config = dict(
    normalize_top_k=True,
    balance_bias=False,
    router_z_loss=0.001,
    num_attention_heads=7,
    num_key_value_heads=1,
    norm_place='pre',
    qk_norm=False,
    init_std_o=0.0535,
    init_std_up=0.0616,
    schedule='wsd',
    doc_mask=False,
)
Below are experts of layer 9 (counted from 0) of a mixture-of-experts language model. Rows are named router (the router's row for the expert), gate (a neuron's input weights, with its number), up (a neuron's input weights, with its number), down (a neuron's output weights, with its number) and show model dimensions 168-223. Each number is 128 + 32 x the weight over its row's rms, rounded and kept within 0 to 255. Numbers have three digits each.
After each expert's rows: a language model's description of what the expert responds to. This comes from a sample of Wikipedia text that the model never trained on.

# expert 52
router:098088173106103109164116156165190175090155152087097155145179103087134146078149166150114098146071077163154136091145173096129118096148090079152168164157166118075104150152
gate0:105174068093168133138089136129106166190175148146178145192130103138142101146134214167079160125101166181137190151096117143102126053070117090132107174049123135137130124110
up0:173117111126093093163108111168116096079181152159165135093175132155103145164102121133134120127114127138101182102149093221083170141136140129144106158126138124173152100203
down0:107093110133089152126190130126188109174094136176140211148129088109098129165172119174098098186152141168147110095141088144149066136113174119125097178126107184133182104204
Places and months. Country, state and city names and month names in birth details and tables, such as Turkey, Sweden, Ohio, October.

# expert 29
router:122123051202133164172123089118183222149142066126094147101122129089175169126153150168142135138124144193094094084063130123044165101132076114135165147116138081137118088147
gate4:110171119092137118146147082141187093147115126112095158112123163136140091140186126164070110122129177184108104089173135128050151174096150140089114070107165119142144150146
up4:169161127112121201157077156127113077152074127104124098187103186082122166109111186095226120151109076105124145108075102142137187137117090139096158142123191115092140110104
down4:097119137066091111095156092149173142094080164193094125119119134141154162109120116107138100107093083100135167117064135161091178068130167136097171170144122146124105156097
Organization and place nouns. Head nouns naming organizations, places or works after an article or modifier: team, club, station, school, film, district.

# expert 57
router:126071130134102117172104133159142122102161156091082171116139079117165164091172167171106093162104097151154110118142168093103139084176092091166166143156131102104084120163
gate0:151124142135148089122135142158170121098159167062095158156161146122150166106086086225123145128082146169113141127078088127208167128144096088132137135156116177132175091176
up0:073150156132092120114156179114094136145062147137169133121091109104088128154152069211100125101155142070095149164160148084142082099149145156206122087168127151167137155144
down0:121126109153134135162098109198072132132056153165116147177112145132101157230107118128139133075133147144139112127147116158121106082136119145136084170082136102180140192132
Closing parentheses in headings. Closing brackets ending section-heading qualifiers like "(deceased)" or "(first stint)", plus dashes, decimals, and country names such as Sweden, Finland.

# expert 31
router:182130168084131063114061069161116130139133114086118151156105125160107138127138132139079125128135113120080113102169173082130178107161109148134121114169045129122100124141
gate4:090088144156131157096121048107099088084108111141111134162146139120087125161173137151152132147059120166087115133110166091111190104105127083119118155135078106150187105185
up4:135139129171167076099153114142177173114164103116138052097137138125135152097113187109131111071122123181137123132118150075125192135156150105195130156112137162154139117155
down4:062133134128122102150171136099142113109119115037132138137151108136127085159106161135123127094156080110108124173063100121162136069096131151119127117112071153117186078071
Name-internal consonant pieces. Short letter pieces right after a capital initial inside foreign or personal names, e.g. P-rav-da, P-á-ez, T-r-zciel, Bra-g-g.

# expert 38
router:117119126138131149113070051162077166126152114117081148114045124144131144089134170137118108187120134170184129145123129125032203115152121116154150078093138144122119111129
gate0:127095114137149074113162154198160145141101100184129148098134212157150106108065145170153092128186159088115141116115131114126174102135158201180125113110115145195134105116
up0:112137184119074131132088172113100142154111161117146070096099138088114139161138120144070122038074162125196160094195080176120153066132131103090137115118123157153106141188
down0:139123121100141177154128141132127120063074064099148149115111173149099147046092145203128159121122148102058147168115140100176092150135171084136120112122086095170115129099
Word-initial stems, prose. First pieces of common lowercase words after the, a or and in explanatory prose, like sh-ift, occ-urrence, cult-ures, des-ire.

# expert 25
router:128100123157088115165094128158134131119166123092088180112145091131162163100166179169108084153098083145171110130118171096111142094172090085165165164156127114097087114162
gate0:126103090147184093102121100141077105104119136139162140147180185137162191104104103174082174168059078143119134132144175136155119133088097156105085083095114138187145121156
up0:126134136101111115105117140087155136112112130116165118123092128082151116060116111145105113092102120086082115116122115097142152116133222056101178169167195149109128094139
down0:134143166141128095099107196127113087135108202102071131122086107108096150141150087155099146140125115162136203161135116105143150137127157103087140187104162148105144076132
Mid-word pieces, foreign names. Inner word pieces in science terms and foreign place names, e.g. op in phytoplankton and Sopra, plus out, Bengali script and award-table pipes.

# expert 14
router:127084156129096137156087128146219131090152106103092159113120115118172159114160167162126102168103104118153129123097159085115146093158096094148168146159150114094103110153
gate4:172177151137112161140142105106156064184161139172077255072141161122195134114149134139149160152121147126184150099145151141083098088134126116093172087113128155112103156123
up4:120069157132087082094173146149091160122102153146120128133154081115121144089129081119145131107106114132118182078177105138092120072132168223096147129137145122073087135169
down4:134092088108148132074107139161112136125103131133138141093120116120076138097133091124152097136118137129153106094089097112133087150075158098099149072126163097129132168134
Family and person nouns. Kinship and person nouns after his, the or a, such as son, mother, father, wife, plus common male first names like Henry, John.

# expert 19
router:130092130131094136166088137153125130106175148094089180111144097127163156084168165164111093159102080140157104125122165080104147085174090073180178144148148103093087114161
gate0:125123102157169120084109198124140168124134165062141086122049110057120147118111147143116151080156107103091111171113120113183150149105046162088168141147173135158140160149
up0:122164079120122142124122157064169139146136130105134141119134182114186083158146169125128121127165180128187121151054107074124130108060122085160114104117133098153097141110
down0:113140055127148110093065175130171158165110122171115157159143146150143111173155132126140099074189144078110116139123132196088097138198149128189152132078106114161163167182
There and place words. The adverbs there and where, line breaks in election and sports tables, and pieces of place names, e.g. Creek, Iceland, sq mi.

# expert 40
router:105054082129099064161082130165114165101162137084105153095100083122146160088156160161102108179112098181172114125131144082122145099162101091164151159153141096072111131154
gate0:145091118167167126146174114130153141132129123169129127065143114127178146148102119112110166118154095112106158127153053129154123096102104112084124133154131127148156179151
up0:206230147160131158086141137142107114189154128205111100184101139130153095147131075138166137120163115097093209123164126122141147095173113185130152092186163122125129115093
down0:146107148142135131175130080157105147127086193147126072144139142125127196104145117110136075167135155127098115114148131188185075138075119187108069071076136142138092129130
Parenthesis capitals, release verbs. Opening parenthesis plus capital, such as (R, (M, (B, and verbs after a subject like released, operates, discovered.

# expert 59
router:116091153140083125154088130155160131109165131093086170105138082126152164100158181167103102167095083147147114126135163091095139097168084094172168150154138106104094127170
gate0:104096184165119086092121171110118120125113110063076162138108152136164156182159108137070155103168142136102116105098160237133131172128158178087123138132113136093101183122
up0:110199040117110147132170128118144125080112158136184077097174132168043088067108167138158123083135114154150079162117098130107155158201137113055137063091102126105076157125
down0:126106082150041145102152101113110181071132161094145116115098079119202136167137117071106108138131092175121127120088088114216122112107110100127137127116118165216165178167
Prepositions and military terms. Of, on, to after nouns or sentence starts, plus military words like command and committee, and mid-word pieces.

# expert 44
router:165151183085119109121072086159056111156126172105120143117209120136139132099140148129145083119143079098080137124075142089107189105140115134125152088117043128141085140143
gate0:208100142050011151147092062112116131194184133119182152118150083104115142171120156122112150103145158128076161155136132129088137143053135110161124103162185144098133108130
up0:126146137143153122154140136161142205084155085109051183097087149162114116162127186096135148113107107136150212167117120146130160151174082196128068149130131070064121158159
down0:129098124174144112147151118134078145102150134139140121093124100145126116077131072160181147106113170135116132154098115163060121131099123014151112186158111125105105078116
Letters after hyphens. Short letter pieces right after a hyphen or word start in compounds and names, like all-b-lack, well-b-eing, Anglo-Saxon, Gh-anaian.

# expert 13
router:113128106094092173144160067145146118089143153125102142105117127168184135130128138138111153165092105086185118174143134127154118093154122131149114182184113147086127094136
gate0:168095115105127115160189114126166159135136115140100099158148146096117158092085149071117177154141156075133163072073152148172082129152186074158166173162065166092158113094
up0:151143118173157118155117161104126133109139130154132152128132176061068153073080161136173100092132069130182143103116126105093145091214180116148114090137148124125099153098
down0:139138115072160178123176127147104077128130118129101202173133154110125142129126064126123183116150136175165141165177123111085116131121121129154151209085122121100083135130
Linking prepositions. Prepositions and conjunctions joining two named entities, above all from X to Y, by, with, including, via, &, plus commas after surnames.

# expert 49
router:119104129142097123168098135157147136102161131090089166128139078118160165087163167161101094166106095166167108125114154100100145091174097082177175141143138093086103127165
gate0:123098065068152140135154129141164152108083132152135120138112138036174146138179098129139144105121072135092131094095186116112176097124097097177123138102136112111088073105
up0:135125083106088166118117120101108105111071071124178182146095171157141129155103147166100109125193154112105159096072143145138168151085161142131093103190136086088085099109
down0:165105108163097112137043135134095082132189151146113156124167110155142134137121087133118118058137142097161151132135084152177116079081167133115066161114121112130122180053
Word-start pieces after in. Word-initial pieces and time words after In or in, such as sub in subtropical, early, drop, plus closing LaTeX braces and (aged.

# expert 36
router:135080135148087097162097133156129136089166140087079177121139097110172158110170166171108090167089094161162113125133165086086141080178087086167169138155137088093101123162
gate0:200136136180144162145092114174134105135184137152092157087105096080116091139129136123135121105142127122125188085095120151089058144099106114128173140157135164106199125129
up0:084138122140151152144117116176170144132131144087194092125110122119058122114095133066184063115176129105106185109098126127075151071153106154126153160167048113094186131113
down0:135153123119133109134078143106050124158149125189159129159134117164133136122061148087179090118101132115096130095125114072147128150140148115132097130151091096111100121149
Blank table cells. Spaces, pipes and line breaks in tables and lists, the word Part in titles, and words like located, almost, widely.

# expert 27
router:121109137128120100150102193180119121109141183109124150096137141091178155068151149112135121169106140106167132091097116120147155122169105068170181092117128104120119110143
gate0:124163088126111119103084112126138135124104121134171133056192139126116114168142093093063145139172133152134126103095217117202117095160138120087127090157162138142145135091
up0:180160075115125094132115123138128140175139189161116182124127167118098120094107121120142140037130085097131109121104082104104169079184161155144156108125160170151144090113
down0:117177142104106173112168104083061158126125117119117134134141074168134099111109139149144134160132100080162143119169177076147122140136114114068147126181072105155153075153
Determiners and modifiers. Articles and possessives after prepositions (the, a, his, its), plus words right after them such as only, other, fourth, any.

# expert 62
router:104121176114138121176114148155162195106158062102111155190208153107118129118165144132064116112074122056114077110169169132117129122094101127137122099182168100085092131145
gate4:198197131140103124146129135132113072107154144129102142142133189151083137087144102112167146106136084177095148127157136217078116095061126088103100139133132204156151109107
up4:153094104097142137086109087154113139115131208127107174125129066125043161137160075174105113122145097144114141057128152076131135142225181140075129080139156142119115187174
down4:115145101103165097132095126140122149140164145103101143143147118136092153146112095105142159123117133121120094143083089150156101173142143083109137173127115114086126163109
Foreign name syllables. Middle and end syllables of non-English names and places, often with k, z, j, h, like Jizzakh, McKenzie, Sargsyan, Saskatchewan.

# expert 1
router:102131145136096126191146124150083120105141154123074123098112068086149153082127136145137075145113074114170094113084143102168096134154123141142171134095102111152129123134
gate0:091114093104127129081098089186149161155104154101203151185144101083153067093154166106102123080050130206138184147142166146152130108145117147130166113107168185126178082113
up0:163130131124152111084109179122076098169126147181142135167158181136088138170125153134105109155093154133114119132162099138120107132181116117096169130174059151121186121128
down0:086137182153141149171157175149152123152106161193102091154132138169130088125085151151112125103147125045142069162160136181112129082150132082110181162119148126142135104131
Numerals in tables. Digit tokens and number pieces in tables, scores, ranges and measurements, e.g. 6 in table cells, –7 in 249–725 ft.

# expert 61
router:119103157144088124181092139161145136111174153094083173120129091126164157094167174159108096145090091139149103130134161084106144091168086075178169142142158100093097121162
gate0:166155143121120140104139139088148059170181114150096088093122165152130175096141111124103103107132104106146176088159122111094168132117147092137156157125140155128091047139
up0:109107091147176138169221084096085127115133141072145119109159136145146115102116152127089110097165155105077119142084097176180117095119095139096119117107116131163158093138
down0:154081166067137150104165182119088119107154045115107105132132154115149157119163130188114174147130145205096128164107177166121128054183088067156128101136118168099110191134
Music and racing entries. Pieces in music release lists and racing or football tables, e.g. Toy-ota, follow-up, FW and MF positions, song titles in quotes.

# expert 17
router:118077143128100107172097133158146113117163119091091157121146097125163163102175174163103099168084089155173100129139172087102134093175086087168163143155142103103091128157
gate0:127124136118091094115164092122137106111082091095073106213141132169103177103123189090123170171088179118064111168075129139128148091129096128189139125154133165111111139100
up0:138081094066141119152133161151118071121130091120182121122132093113145117134087168070111117166126137156159161129154142136118128078115106156123124075105188124137098174100
down0:108084129103154116071113173166095088147116139177080130170155125122125164152119133087154179080125136127136130094167134132134132143185129134110171128178108094106087108134
Headings and tables. Blank table cells, heading words like History, place and geography nouns, and fragments such as "well", "center", "sound".

# expert 4
router:131081120136104137160109134165138132099156158084094162114126088120167160086164173173106083167092100130139113112111161086109151086175096075168165142160133097102087130169
gate0:114148155119201128137130142157142088172119087090109146158121173195140171158073142153141153137110155130100164139124160146107128160114038106161151139145101129098136193115
up0:109123114139092097117110188128083141089142134162145152138115168135130106185162086152094112053084132125122147219124104150140103107157134143138154191182091122117118148105
down0:060116173165128109200132128110155143151141121114128118123112168118149112096119097144160096163119094128096131141129121159147096116099149121126120104165142102135124042129
Clause starters, table cells. Sentence-opening conjunctions like When and While, articles after to or as, table-cell words and country codes such as NED, JPN.

# expert 42
router:137145076219097167151110140153183169122174187104098155108063098129164152086161155170103082152109088163165108145134149096098128116176091088157167178137129094092096123171
gate0:140143154095122121157107168128121106056115199103069122100147139083098138122133160152046151102153052111105090123130170140075110145145059112132136158101150157113164174112
up0:165167147160155133146136077083109214104072088116129160132143143133140170119172082140120129149133145037099115128129102104067142092112190126114143125139148106135140179168
down0:155105118159142113155086155096133169097176076116169125137151104108133107086128140133086158102127134052179161143129178172156084118131146145166156163092179152107130162124
Dashes and table punctuation. Dashes, slashes, semicolons, zeros and separators inside table cells, like — in empty cells and – in team names.

# expert 53
router:081096015121152189172141143163110099069148077104086145136061134066140177141152168159128134145093139137109126069152151133091182125149100105149147149119133152135122136128
gate4:102118142072097124146121144143132113126130147118074123102137087088129101127175155137176150135111125130170073137143096149120120139096144101144132131068139153118101136098
up4:173118133160087083123137111175088127129113118116146085112085116124134072222172109149157145167076115109109088108133145129093150112159084098138139126123057135123155036116
down4:177159122108160121173179143144118101110125151088150100144147145140155207075107129087074180124134107106131189147127133176126125112119148149118108091137127106188099135168
Plural and noun suffixes. Word-final suffixes forming plurals or abstract nouns: -s, -es, -ations, -ings, -ities, plus nouns like people, members, areas.

# expert 23
router:164099105119077112157100086136123117096163102090087156139119108112157159107162148155111086176090087207120108115149153103115112102164111093159150112140149095107097111152
gate0:164155121166077150197094100157113189129193115082084129088104115201121110111173118131135132179101121144090076060107171129131113162082182121185118127088135103114130125192
up0:113161106156116127143165123152142076107110108135108130153104127156108105108165100094142175169092139134133156142141116153147141107130126159145093133060133150124079165112
down0:106137132137118109116172166085147113149172077132152161140165101133120122119139164173037135171069089151112197161127150087162126166165093134182104100134120127111145052111
Copula and auxiliaries. Forms of be and have after a subject or pronoun: was, were, is, are, been, had, became.